Experts of a small language model.
Training: a variant of SOAP for the experts, 561M tokens, 8558 steps.
Below are experts of layer 5 (counted from 0) of a mixture-of-experts language model. Rows are named router (the router's row for the expert), gate (a neuron's input weights, with its number), up (a neuron's input weights, with its number) and show model dimensions 0-159. Each number is 200 + 40 x the weight over its row's rms, rounded and kept within 0 to 999.
Before each expert's rows: a language model's description of what the expert responds to; "gets" lists some tokens that make up at least twice as much of what it gets as of all text. This comes from a sample of Wikipedia text that the model never trained on. Tokens count by the router's weight.

# expert 46
It responds to: Clause-linking conjunctions
gets: " that", " after", "le", " where", " but", " when"
router,195,189,196,260,224,245,166,176,171,203,167,224,242,194,205,195,234,204,233,142,191,158,178,188,240,221,283,229,227,234,235,217,171,168,163,248,214,187,199,181,222,191,158,136,190,197,96,173,182,136,152,218,286,254,206,161,99,220,164,185,227,199,219,256,196,236,225,188,247,201,217,171,141,80,209,135,213,167,219,109,260,225,216,268,180,169,165,194,178,217,193,206,176,142,195,202,194,225,165,217,250,208,197,179,213,157,212,235,195,196,278,230,257,167,240,124,219,156,250,231,198,211,120,241,246,193,287,252,177,138,118,191,153,276,192,228,173,240,237,186,280,248,180,236,211,208,220,168,247,225,167,196,163,139,220,229,281,226,166,178
gate1,247,176,242,176,242,167,200,188,234,190,222,159,215,186,192,156,230,187,195,163,188,138,192,133,169,227,185,265,233,192,261,175,204,141,226,300,242,183,214,213,162,170,201,205,230,116,167,247,227,157,188,254,184,203,206,237,116,282,135,216,160,157,181,174,259,167,162,200,219,181,189,162,148,156,204,203,222,228,191,269,235,266,209,239,246,166,139,182,204,302,210,153,205,180,181,237,202,167,130,244,202,152,216,261,197,163,223,169,199,211,255,153,204,157,230,183,241,126,141,184,211,198,194,227,222,169,252,139,216,207,159,207,202,205,253,189,254,274,149,176,113,237,233,62,182,203,189,162,234,258,187,148,181,265,241,161,182,226,181,165
up1,241,193,247,209,203,123,171,207,196,245,153,178,191,186,231,214,157,128,164,193,215,236,239,123,231,231,151,219,252,200,197,246,196,200,186,253,217,215,213,114,208,203,300,135,154,156,155,230,217,225,282,194,186,196,226,226,165,254,150,183,192,123,197,187,246,66,129,207,203,231,234,227,154,185,244,215,242,205,192,261,224,233,192,142,245,206,231,139,156,203,202,217,203,125,205,180,253,207,164,168,261,229,194,188,152,174,179,187,294,214,202,157,220,205,246,196,242,173,250,224,249,164,132,180,131,157,178,168,172,166,137,156,187,227,281,177,168,213,204,224,116,240,246,131,188,220,144,156,204,158,147,141,205,223,168,203,182,180,226,177

# expert 2
It responds to: Vowel e inside words
gets: "e", "o", "es", " re", " se", "se"
router,254,148,178,180,244,246,153,161,257,203,224,206,223,156,153,148,202,188,188,129,160,233,195,235,226,186,209,150,171,234,172,253,242,261,152,160,178,217,176,177,185,145,184,181,284,257,231,148,236,229,188,161,200,122,179,176,136,275,238,235,236,163,151,208,188,227,284,207,172,245,116,191,143,216,281,217,216,244,209,160,247,181,214,258,274,123,269,124,206,263,176,230,258,187,242,258,156,179,143,236,173,250,176,200,205,100,170,173,224,232,193,170,178,268,187,138,230,222,244,191,194,141,220,211,204,192,174,236,174,189,189,187,209,148,155,176,179,155,248,164,186,258,227,188,246,188,199,200,178,206,257,274,219,204,197,234,268,166,214,172
gate1,282,155,210,164,234,273,190,171,182,146,172,219,218,190,232,231,229,227,182,191,171,182,159,295,182,212,255,222,182,175,236,104,188,181,219,124,255,166,221,230,229,207,214,142,244,179,155,232,261,124,256,159,187,186,210,220,221,152,202,263,106,174,198,144,240,163,171,285,260,144,202,222,235,140,185,244,163,158,146,203,172,160,167,172,214,143,253,200,162,206,304,207,165,185,217,264,202,184,170,202,233,245,229,183,236,175,190,209,181,244,222,203,159,163,160,195,175,183,180,158,151,131,157,191,133,162,98,195,147,166,195,182,185,193,160,209,232,191,196,184,192,181,157,199,170,194,129,161,184,214,169,262,136,240,257,114,145,201,185,206
up1,237,156,181,259,189,188,232,261,193,243,185,200,192,203,149,206,269,176,225,164,233,193,186,193,237,181,225,160,268,242,250,153,198,180,197,207,191,221,235,178,175,260,214,174,117,205,271,259,271,237,209,121,190,139,246,227,194,276,155,140,236,233,210,226,253,196,171,218,147,203,264,193,240,204,130,176,256,213,184,227,223,209,163,230,206,182,175,240,243,174,200,219,158,177,204,203,195,250,223,230,163,227,180,203,242,184,242,144,255,185,196,213,189,204,239,90,185,199,332,196,265,202,190,252,179,157,175,258,157,206,241,191,241,189,201,215,138,222,216,165,266,285,209,218,135,256,165,211,188,203,192,161,230,217,206,232,105,271,310,234

# expert 26
It responds to: Two-digit numbers
gets: "15", "10", "12", "14", "20", "25"
router,195,196,270,212,199,210,260,237,173,116,246,218,209,167,216,248,209,194,225,247,271,192,194,197,217,203,224,164,264,224,211,134,231,305,186,188,168,256,169,133,184,170,170,212,257,132,182,216,272,175,188,154,186,275,246,223,124,196,121,153,245,155,212,207,213,227,204,195,219,231,205,233,210,269,193,232,192,241,162,240,230,160,212,246,161,154,192,284,185,242,225,180,156,162,173,165,213,128,155,202,119,178,249,85,133,173,237,236,178,160,173,192,200,217,258,267,235,163,227,221,241,221,221,227,243,198,252,178,279,198,234,196,192,156,156,159,204,236,218,185,168,119,251,183,235,275,167,240,214,158,197,241,187,141,149,193,208,189,183,179
gate1,223,202,194,260,182,287,198,85,177,187,189,185,193,219,201,150,145,195,185,163,225,192,154,215,211,240,199,219,190,147,167,178,162,205,243,204,251,195,180,187,168,189,238,220,331,222,139,177,212,164,187,175,277,241,265,211,212,117,158,180,199,138,255,223,190,168,235,220,250,165,217,162,174,190,177,182,168,255,253,227,157,90,198,217,177,241,224,244,193,192,155,153,211,224,151,133,139,171,136,213,176,164,159,185,190,125,185,201,231,189,208,181,225,162,260,219,226,187,183,148,171,263,188,213,180,274,183,185,143,167,162,165,196,241,197,297,213,208,165,234,252,240,260,221,228,222,310,174,216,236,181,214,182,148,175,228,128,221,219,129
up1,203,175,203,223,149,215,234,203,251,172,209,173,195,191,194,180,236,154,136,188,237,175,167,147,114,199,206,181,86,180,128,178,147,213,154,181,154,222,237,155,213,221,223,173,149,120,171,166,231,275,145,162,253,266,253,208,129,216,253,236,206,149,203,120,275,243,200,185,163,205,180,213,217,260,243,269,215,179,197,175,177,242,116,200,179,219,235,204,292,190,181,186,181,140,209,234,197,226,234,221,192,254,179,289,138,180,219,234,200,92,191,136,208,163,218,212,197,201,171,220,206,250,215,188,201,201,178,184,159,235,193,183,165,123,193,148,190,157,265,200,162,151,208,148,179,199,243,168,203,172,125,284,178,161,219,217,193,247,273,195

# expert 55
It responds to: Syllables with l
gets: "al", "el", "is", "il", "ol", "all"
router,230,177,214,151,270,191,211,179,208,204,210,137,214,261,202,157,226,226,206,149,149,215,217,276,211,175,252,162,138,179,144,189,192,241,232,198,206,248,227,189,174,167,256,264,241,219,190,156,278,275,250,158,210,172,169,126,235,200,247,154,242,250,134,248,158,194,267,237,171,186,176,156,187,168,229,275,197,177,233,215,242,210,189,231,112,162,200,174,271,216,207,164,198,192,241,192,202,280,194,246,242,232,144,213,241,116,171,189,174,242,183,286,244,179,254,211,214,157,134,176,263,253,238,158,212,149,234,178,225,230,231,216,166,151,154,171,166,204,253,237,179,138,156,258,212,184,236,146,251,267,222,218,189,183,133,242,254,250,176,183
gate0,167,185,167,72,173,206,290,206,93,256,188,176,153,141,254,194,205,214,177,227,191,193,179,230,176,179,199,242,180,200,195,222,174,153,169,220,135,272,166,213,236,230,246,168,222,252,149,256,189,159,226,234,214,164,236,162,120,173,205,184,173,228,154,186,243,236,225,203,182,150,182,135,220,229,110,152,158,264,225,188,198,195,221,168,192,222,157,169,186,178,232,167,235,248,216,197,294,274,209,179,201,171,160,205,223,172,195,155,237,157,99,188,217,253,188,199,194,215,189,169,165,258,244,179,243,136,211,203,175,206,156,234,216,218,223,255,238,195,167,174,160,134,125,120,151,192,211,157,266,196,233,226,147,246,145,271,215,199,213,260
up0,113,217,196,210,193,198,205,232,204,194,143,156,203,169,266,187,212,218,197,156,252,219,206,234,216,208,147,153,126,146,202,149,202,217,192,227,160,240,183,271,160,178,290,184,186,201,149,286,228,124,186,196,189,197,190,184,94,249,270,196,152,180,227,203,219,222,184,178,182,243,148,172,264,193,101,171,188,214,235,224,139,202,235,223,194,215,186,176,212,129,212,150,257,177,213,204,249,267,221,206,196,226,168,176,209,213,191,146,246,126,219,246,192,234,200,207,215,211,215,188,165,238,162,215,119,189,120,161,142,195,178,175,218,201,228,201,220,239,184,211,177,125,124,186,224,275,253,143,246,236,256,115,153,251,137,243,236,252,130,244

# expert 17
It responds to: Dashes and signs in tables
gets: "–", " –", " —", " -", " ", " $"
router,252,135,161,199,152,270,129,192,152,194,208,249,248,167,151,186,284,222,232,191,185,256,229,206,249,125,232,166,197,283,174,229,283,214,166,212,183,274,168,271,169,168,204,211,238,237,221,97,212,151,217,150,191,200,150,174,192,237,209,217,235,162,180,231,232,185,258,151,204,272,142,178,169,215,218,182,280,247,199,195,228,250,220,251,234,149,219,152,206,190,157,245,221,160,229,237,260,156,183,271,261,244,223,243,184,145,139,170,175,163,161,252,226,188,174,193,216,169,202,218,180,205,191,215,240,207,217,156,137,232,171,139,210,232,121,142,141,213,240,142,228,231,178,244,270,204,179,203,180,141,169,185,224,174,149,218,246,222,202,137
gate1,136,299,177,217,198,191,197,228,210,158,234,155,166,270,276,202,172,124,139,138,197,185,160,128,141,180,193,167,254,186,182,268,246,271,168,246,184,243,209,177,185,183,154,226,224,185,161,237,181,202,237,212,176,224,217,204,243,168,116,202,259,203,221,277,148,191,215,213,209,160,197,189,168,246,213,201,181,175,207,229,179,151,236,274,202,216,166,157,278,156,175,256,229,171,166,156,206,218,166,229,145,171,224,129,162,188,247,289,227,236,207,243,203,256,220,246,182,227,132,202,252,181,231,261,195,200,153,222,186,234,238,269,146,183,132,272,272,186,126,200,175,177,208,183,239,188,233,190,197,220,270,87,207,176,238,200,212,216,198,229
up1,184,193,194,197,273,245,168,223,228,205,178,227,274,197,168,177,185,182,211,167,226,162,199,241,170,297,193,249,189,213,214,187,227,204,185,237,165,187,144,290,98,227,242,275,181,203,231,187,209,226,205,255,184,230,260,96,217,237,237,224,184,154,202,171,208,219,221,231,219,257,214,186,225,282,221,101,249,180,165,174,247,186,174,201,199,120,209,228,216,192,229,231,232,178,187,223,215,206,196,252,175,180,221,227,174,165,168,186,248,180,178,210,90,223,136,140,84,230,258,231,196,262,206,225,192,175,232,150,151,233,187,231,89,203,228,177,154,257,198,232,212,262,195,236,189,173,196,199,159,148,171,256,222,149,252,273,209,187,128,200

# expert 45
It responds to: Prepositions after verbs
gets: " by", " with", " for", " to", " after", " under"
router,260,150,134,269,157,204,145,208,218,238,197,249,232,230,225,215,206,243,215,208,259,251,216,246,162,235,230,216,246,209,159,226,218,188,146,139,212,242,211,157,273,196,189,189,167,197,166,176,107,203,166,206,212,122,147,243,219,178,232,119,220,216,226,195,266,183,190,182,201,240,154,134,157,203,241,139,140,280,149,198,246,219,250,196,236,201,260,196,147,186,173,204,217,210,117,247,259,201,248,215,212,217,219,169,235,228,196,233,166,210,250,165,214,114,187,200,182,212,213,261,170,181,148,228,222,153,220,269,218,151,119,248,297,253,180,167,221,173,107,178,219,239,243,234,239,249,233,144,220,152,190,138,206,233,164,228,259,209,234,216
gate1,199,242,194,183,227,189,199,190,152,236,212,256,143,201,284,208,151,271,221,248,162,257,210,149,199,185,247,139,145,229,263,152,217,205,240,183,267,181,264,243,208,247,226,211,242,194,188,217,237,294,252,198,215,175,198,195,196,128,173,204,275,152,103,225,262,271,194,218,149,203,265,218,139,189,213,146,125,195,206,200,176,162,216,209,199,208,225,178,171,228,203,199,283,152,270,265,175,202,225,120,213,212,268,206,183,194,217,211,229,230,201,177,228,170,191,215,202,147,197,196,212,206,251,321,151,253,164,221,272,142,193,188,190,204,236,178,184,172,196,261,244,163,148,262,224,258,221,236,270,209,188,263,187,178,122,182,206,164,207,197
up1,188,169,150,192,222,233,210,204,133,138,204,227,190,208,267,178,253,219,217,205,210,199,222,175,152,150,209,208,226,331,145,107,216,178,224,183,235,136,208,252,163,180,194,171,178,235,285,239,291,255,201,146,188,148,238,206,196,193,217,201,207,272,134,257,204,212,195,196,190,179,204,266,206,211,192,143,229,175,177,218,221,228,243,169,225,150,175,179,193,199,192,206,200,187,265,208,228,178,262,197,238,183,236,216,240,173,176,232,222,226,169,140,222,225,261,144,226,218,299,217,220,207,215,257,206,196,188,255,236,210,188,280,127,204,214,176,106,160,224,205,236,218,217,256,209,209,168,223,147,222,175,166,163,159,138,26,203,204,219,210

# expert 62
It responds to: Percent signs and units
gets: "%", ")", "\"", "}", " km", " in"
router,236,131,187,207,141,252,116,139,180,176,217,235,252,163,181,171,275,209,242,205,169,250,238,207,238,126,241,141,183,257,181,179,286,220,148,250,154,290,147,244,161,145,186,207,212,239,172,117,206,143,212,123,202,222,177,167,196,253,242,193,239,166,186,258,206,181,256,149,179,274,114,188,174,202,211,178,257,270,199,209,249,242,228,232,246,156,237,175,189,214,155,234,194,157,203,220,232,202,185,266,277,247,218,233,201,167,130,160,188,181,188,223,241,195,181,175,244,153,193,199,176,215,179,235,245,212,200,155,151,229,185,140,223,202,152,143,159,220,227,138,208,245,174,256,281,189,200,224,181,144,174,184,243,189,172,226,246,183,233,146
gate1,230,214,194,299,175,187,228,267,180,188,153,156,191,227,206,273,173,181,174,161,165,214,205,164,255,136,194,282,206,189,234,226,201,90,226,190,159,176,138,235,243,314,240,104,221,217,192,156,151,217,174,173,224,255,197,180,244,142,267,157,248,218,292,162,171,220,162,174,181,156,229,257,261,227,117,222,236,166,186,157,174,180,229,214,238,147,273,170,242,195,220,252,195,263,185,191,206,202,158,175,222,136,208,186,183,237,260,236,211,212,195,174,171,143,179,282,185,277,127,216,216,225,158,185,146,197,230,184,222,165,210,159,219,217,180,157,269,151,241,165,160,212,161,206,202,224,243,173,189,233,216,216,256,207,144,179,214,188,186,233
up1,188,154,207,238,212,219,209,260,285,238,181,239,194,227,249,192,132,235,173,191,169,181,198,219,214,224,136,240,188,211,173,245,335,239,126,229,283,230,231,212,159,195,196,134,150,255,214,186,140,207,182,170,200,139,134,209,142,150,167,217,200,157,191,198,166,207,192,143,190,231,308,249,228,171,225,186,136,160,250,223,302,125,190,172,162,210,229,140,198,134,247,213,172,207,130,129,202,183,188,201,231,243,167,115,192,201,216,157,196,167,216,254,166,164,233,121,162,245,197,133,236,234,227,182,213,166,208,229,176,173,175,230,185,246,160,242,124,198,219,187,209,167,222,259,218,282,187,228,175,188,223,215,190,186,183,181,153,169,164,207

# expert 47
It responds to: Lowercase single-letter starts
gets: " m", " t", " f", " b", " s", " p"
router,202,224,267,178,218,209,199,199,150,186,196,223,55,290,189,255,190,227,177,238,218,214,123,157,159,241,145,207,261,215,216,151,187,179,226,198,261,164,238,163,153,239,162,230,171,168,215,159,171,281,209,230,145,200,220,217,248,171,191,193,216,217,240,207,176,204,164,260,261,134,244,267,179,261,205,236,207,209,130,156,165,173,135,238,238,213,180,197,223,259,213,147,177,209,195,157,206,228,226,168,161,180,204,245,240,169,284,215,246,227,221,243,123,254,257,212,194,272,133,169,185,171,182,159,227,192,150,212,197,213,172,183,229,128,303,219,223,93,189,207,183,206,233,235,159,199,172,263,150,197,242,191,169,206,170,234,160,167,234,236
gate1,194,234,204,165,125,124,179,257,200,196,224,148,174,246,212,271,257,154,177,242,292,218,156,185,196,133,228,192,236,189,206,243,212,181,171,203,186,185,188,131,230,197,146,156,275,232,187,189,185,221,132,240,182,208,233,267,205,224,126,236,84,185,176,125,162,214,212,206,108,267,228,166,148,202,265,219,211,205,176,208,224,226,252,225,206,237,205,157,191,298,221,277,197,206,191,154,194,191,218,219,230,212,268,106,175,138,134,226,195,244,214,200,222,302,155,199,229,200,180,175,306,220,173,198,248,216,202,160,216,205,248,150,146,196,228,249,189,247,185,173,193,170,210,203,190,162,198,207,212,190,186,206,198,267,230,149,241,185,215,139
up1,205,239,243,155,231,151,196,216,187,258,275,283,162,174,220,216,247,209,187,232,244,173,229,197,223,207,237,206,194,142,272,194,130,211,179,229,222,220,194,187,227,173,148,212,224,209,168,134,236,218,224,202,234,187,292,277,183,172,208,176,148,160,272,162,205,203,265,267,201,212,158,112,169,209,143,170,155,193,171,283,225,188,172,159,183,209,235,207,181,201,237,217,158,216,232,137,193,183,205,169,146,208,183,82,169,228,114,207,256,238,242,226,213,183,157,229,262,142,113,236,200,209,184,247,187,161,167,186,160,188,224,163,244,227,197,303,145,230,161,245,213,209,206,280,177,225,233,206,263,199,200,232,215,253,198,100,170,171,217,155

# expert 33
It responds to: Final digits of numbers
gets: "0", "6", "5", "3", "9", "8"
router,150,232,218,227,182,163,179,135,116,240,173,192,243,159,273,221,244,144,144,231,167,202,216,220,182,259,191,145,247,216,169,134,247,290,185,180,191,212,162,155,156,161,182,270,238,199,195,177,183,159,189,172,227,290,155,149,200,173,166,242,226,201,128,177,247,263,218,171,256,232,210,133,219,273,125,240,208,183,157,225,191,151,231,174,189,226,262,224,234,214,221,86,171,190,213,227,186,181,122,207,174,238,213,190,118,220,181,252,129,178,145,169,272,189,204,221,187,211,243,215,188,253,191,233,156,185,215,236,256,187,199,227,183,225,147,182,276,196,201,200,193,229,222,156,222,151,224,230,129,190,157,192,206,184,146,265,241,262,268,190
gate1,183,199,175,139,169,199,204,209,190,166,252,270,180,186,162,177,203,227,173,168,188,244,212,222,197,218,166,216,167,262,236,224,189,242,234,119,222,193,223,141,206,265,142,242,59,150,197,232,223,244,121,223,156,251,156,186,207,134,178,190,185,225,191,225,232,172,216,222,218,227,191,192,245,172,191,193,208,197,175,229,170,201,215,257,202,176,157,268,285,171,217,205,236,262,248,186,187,162,205,171,229,241,201,221,138,205,244,249,138,217,117,212,250,105,263,171,253,116,195,251,114,265,208,189,168,190,240,223,223,192,217,176,174,318,265,243,182,172,242,228,212,232,219,252,138,223,199,228,257,233,207,173,243,214,231,200,128,209,229,245
up1,203,261,194,242,258,161,221,199,147,202,150,160,236,184,176,245,221,243,287,284,227,153,143,201,238,200,296,195,183,102,123,194,259,185,200,231,183,161,152,226,182,175,286,181,265,301,245,212,189,219,211,183,268,186,195,196,221,235,200,192,202,196,191,150,212,250,183,153,183,221,225,182,178,206,235,174,236,188,218,226,242,162,176,135,150,238,241,116,136,231,179,214,177,155,158,188,221,153,205,243,159,159,200,166,209,152,208,75,228,162,266,177,158,222,163,211,167,262,203,164,255,194,215,287,232,181,142,180,163,190,201,233,196,133,183,179,210,255,181,177,182,218,190,207,223,188,172,205,199,108,160,219,165,248,203,239,276,229,166,204

# expert 19
It responds to: Mid-word pieces, CJK characters
gets: "i", "}", "u", "a", " cont", "ai"
router,248,129,186,152,149,236,137,104,205,181,160,221,254,186,177,197,254,217,241,179,206,254,214,198,222,118,233,138,185,272,214,195,291,218,180,248,142,282,153,264,162,167,223,204,224,226,157,134,234,167,197,119,169,226,165,168,184,251,216,200,255,143,170,263,246,159,275,162,204,260,156,189,154,194,203,167,278,276,208,221,235,210,197,238,249,140,224,177,190,212,160,207,179,127,252,185,238,196,221,260,253,239,169,240,195,161,143,180,181,193,163,240,230,207,145,166,218,147,246,235,208,209,159,240,254,218,235,165,170,203,159,175,231,214,154,134,186,209,204,149,208,250,160,234,262,179,155,245,200,167,186,160,239,184,198,179,256,223,221,174
gate0,194,224,147,270,255,174,237,223,210,238,245,279,165,145,220,187,172,264,240,187,210,281,157,202,154,236,211,216,160,197,247,161,187,214,190,211,191,169,242,156,188,224,260,247,241,179,178,230,98,143,179,239,257,165,245,159,207,144,237,196,131,216,132,180,184,207,236,181,217,258,152,227,278,164,239,195,238,186,249,163,178,247,151,200,139,179,226,203,222,200,238,155,246,222,247,159,168,173,133,163,191,182,207,185,203,157,218,229,207,226,159,196,191,181,143,189,238,238,218,186,238,287,186,228,217,199,204,208,223,172,219,228,263,196,195,233,285,189,213,188,220,204,185,130,220,142,73,151,314,217,184,243,244,192,164,216,154,162,108,174
up0,250,166,227,207,194,278,203,171,184,267,188,207,218,161,287,271,223,176,239,192,130,123,247,175,171,161,159,195,225,214,200,177,291,143,209,174,366,213,279,206,158,207,246,171,270,252,211,199,223,215,156,193,185,192,207,175,228,255,160,255,200,245,175,207,292,212,231,177,191,174,197,194,277,196,162,160,312,214,182,178,213,193,202,164,182,296,259,263,201,178,206,262,190,144,201,217,191,200,219,204,197,187,167,236,261,205,187,199,159,255,218,152,264,225,252,163,204,211,194,197,215,251,173,207,173,245,179,255,212,230,174,278,229,205,182,201,180,220,188,149,201,273,168,200,175,215,152,188,187,129,213,253,181,172,219,158,203,256,210,198

# expert 58
It responds to: Initial S consonant pieces
gets: " S", "S", " s", "r", "s", " J"
router,254,166,210,279,249,215,162,169,182,233,184,232,131,200,208,230,244,254,212,234,156,273,198,195,208,198,244,185,216,169,144,159,261,146,159,249,177,238,192,163,246,172,160,182,124,190,186,194,212,148,171,249,207,169,196,161,233,206,154,176,251,138,218,230,199,167,223,223,192,240,159,168,119,162,196,211,244,268,198,257,197,243,180,296,238,263,267,267,139,139,160,231,212,243,180,212,263,255,151,237,252,243,227,267,181,176,187,226,252,172,256,173,136,179,277,137,257,218,145,179,201,149,168,232,239,165,174,186,206,150,222,141,225,131,234,147,126,147,187,187,201,228,189,224,210,134,230,239,190,223,197,166,174,154,155,181,203,204,254,205
gate1,185,258,152,203,241,219,169,205,189,203,173,133,144,163,222,218,215,124,245,149,210,214,132,181,187,187,153,297,186,189,220,236,177,227,213,158,186,216,170,201,196,172,227,126,153,261,242,224,243,254,205,214,107,148,214,192,238,193,178,210,228,142,204,222,176,165,145,214,195,216,160,196,222,196,253,217,186,224,191,150,243,262,132,136,140,228,337,245,165,195,234,207,138,220,184,209,186,269,210,174,196,188,149,175,193,220,231,214,202,210,201,197,177,278,224,267,230,185,216,168,182,177,287,286,181,200,217,40,194,155,188,184,195,196,222,189,155,201,191,175,200,211,249,191,182,242,216,210,174,179,168,204,215,169,149,196,239,293,196,295
up1,174,198,172,247,256,278,202,179,283,211,223,198,156,185,154,241,227,289,142,202,265,247,209,278,176,242,232,219,206,179,219,198,120,140,202,246,237,192,232,206,175,245,144,176,206,245,135,185,207,277,209,148,256,196,226,203,220,155,228,195,147,231,255,247,201,201,232,215,168,206,197,166,162,148,330,255,166,198,173,210,203,266,221,241,255,239,198,196,233,171,226,172,221,248,198,216,244,229,153,195,185,161,196,198,304,166,226,141,193,230,243,224,164,238,214,77,217,189,248,237,236,195,193,180,241,247,211,185,189,239,258,173,181,198,194,164,253,227,176,174,229,191,169,181,166,211,133,145,245,301,187,240,161,218,198,138,183,166,191,160

# expert 9
It responds to: Vowel endings in foreign names
gets: "a", "i", "o", "u", "ia", "ai"
router,277,168,172,181,148,200,253,112,216,157,169,125,233,242,222,149,166,140,209,254,274,221,193,188,215,189,95,216,220,255,228,192,221,247,172,235,148,193,203,213,164,226,261,224,260,192,162,159,250,263,164,155,203,189,183,191,223,145,252,247,201,232,133,228,234,186,278,176,199,170,172,232,230,183,164,199,211,288,155,238,243,193,125,256,182,177,233,145,225,214,188,133,200,190,276,146,163,179,114,243,247,152,142,225,169,183,164,230,168,174,144,199,181,191,156,171,224,135,268,227,238,223,252,166,212,148,250,218,171,210,200,175,214,138,224,211,206,201,164,157,158,218,196,108,226,230,190,189,171,146,266,172,184,211,222,137,233,171,204,215
gate1,188,193,146,220,201,227,202,112,223,297,251,288,222,186,260,137,164,197,204,191,197,126,155,231,181,306,208,232,178,265,167,192,219,225,237,202,214,213,157,235,276,211,221,214,142,133,169,117,245,241,217,147,148,164,157,224,245,204,195,236,182,134,247,189,209,145,146,234,114,176,251,178,237,214,158,181,202,221,190,202,232,175,233,125,152,203,202,222,223,213,263,207,187,190,227,193,220,263,171,208,102,215,178,243,162,236,253,230,220,189,125,235,243,269,131,156,213,186,186,146,151,165,218,114,239,240,200,233,160,205,239,152,178,194,188,135,201,180,225,243,183,146,226,182,185,234,187,151,247,241,175,231,221,231,195,173,182,252,201,213
up1,228,185,237,274,237,244,244,77,235,211,158,227,177,157,244,258,211,214,179,177,205,206,179,162,196,154,244,162,216,239,194,177,201,204,245,114,280,278,169,245,248,218,232,218,128,158,205,213,172,204,129,205,226,168,227,246,218,191,191,212,136,175,156,184,200,185,170,213,230,197,216,110,196,247,189,219,252,181,191,139,246,169,240,136,183,191,204,230,221,206,124,140,133,209,166,191,200,204,220,195,120,153,184,211,208,214,241,163,205,210,193,201,192,172,216,136,252,200,112,210,181,237,228,155,196,285,216,268,172,206,134,154,219,179,204,212,190,116,163,285,139,201,204,224,156,159,205,134,272,211,144,176,192,125,278,235,221,202,166,198

# expert 39
It responds to: Word-initial consonant pieces
gets: "p", " P", " R", " p", " f", " d"
router,176,159,164,230,162,178,192,146,182,148,230,232,164,258,126,159,228,194,207,187,175,194,194,243,194,229,253,155,240,254,249,207,244,245,175,182,233,207,187,197,155,141,232,187,185,190,287,244,232,143,273,148,185,235,239,251,206,188,158,207,224,252,245,226,111,122,217,221,318,228,218,188,195,183,220,169,245,183,232,121,185,255,218,256,181,150,233,179,190,163,161,152,126,158,212,186,208,174,232,208,253,216,199,240,235,210,175,225,234,196,164,148,171,198,283,219,228,206,168,162,155,265,253,87,232,200,147,202,135,207,186,189,234,112,167,194,172,171,240,230,199,166,193,229,214,180,126,212,134,162,247,181,208,195,129,144,233,171,198,145
gate1,178,179,169,135,173,208,185,201,138,224,203,106,194,136,200,151,195,161,267,259,180,210,195,141,239,205,253,138,219,262,185,190,193,208,235,165,269,156,224,162,265,180,189,190,224,178,103,200,199,256,196,213,195,258,269,139,215,114,177,179,135,221,201,195,152,145,130,245,197,149,237,243,201,165,169,150,175,199,216,143,224,287,184,178,237,221,249,201,262,151,214,181,229,254,191,211,173,240,187,167,266,174,177,263,190,189,184,291,180,198,179,235,227,182,194,177,186,186,167,274,180,206,203,201,205,240,252,230,220,153,253,198,122,250,220,182,224,222,234,130,187,263,212,270,170,250,200,194,148,203,258,180,131,197,265,220,121,234,168,200
up1,174,222,230,224,230,265,229,135,228,214,209,164,204,227,167,162,212,186,255,168,136,212,206,191,212,204,123,286,215,190,217,185,238,222,197,197,158,192,158,169,112,187,212,178,135,194,194,198,257,246,222,196,190,239,195,190,228,231,218,238,203,174,162,201,188,201,234,224,135,238,206,229,178,261,216,228,133,320,221,168,197,196,175,154,231,185,205,169,183,198,170,203,196,157,307,245,231,270,183,187,129,215,173,149,186,169,246,188,199,203,221,284,289,166,252,224,157,290,179,256,179,252,198,166,216,191,272,297,212,269,122,168,221,162,198,195,185,204,165,246,222,204,152,120,201,205,165,193,157,230,293,158,281,192,234,216,239,178,220,263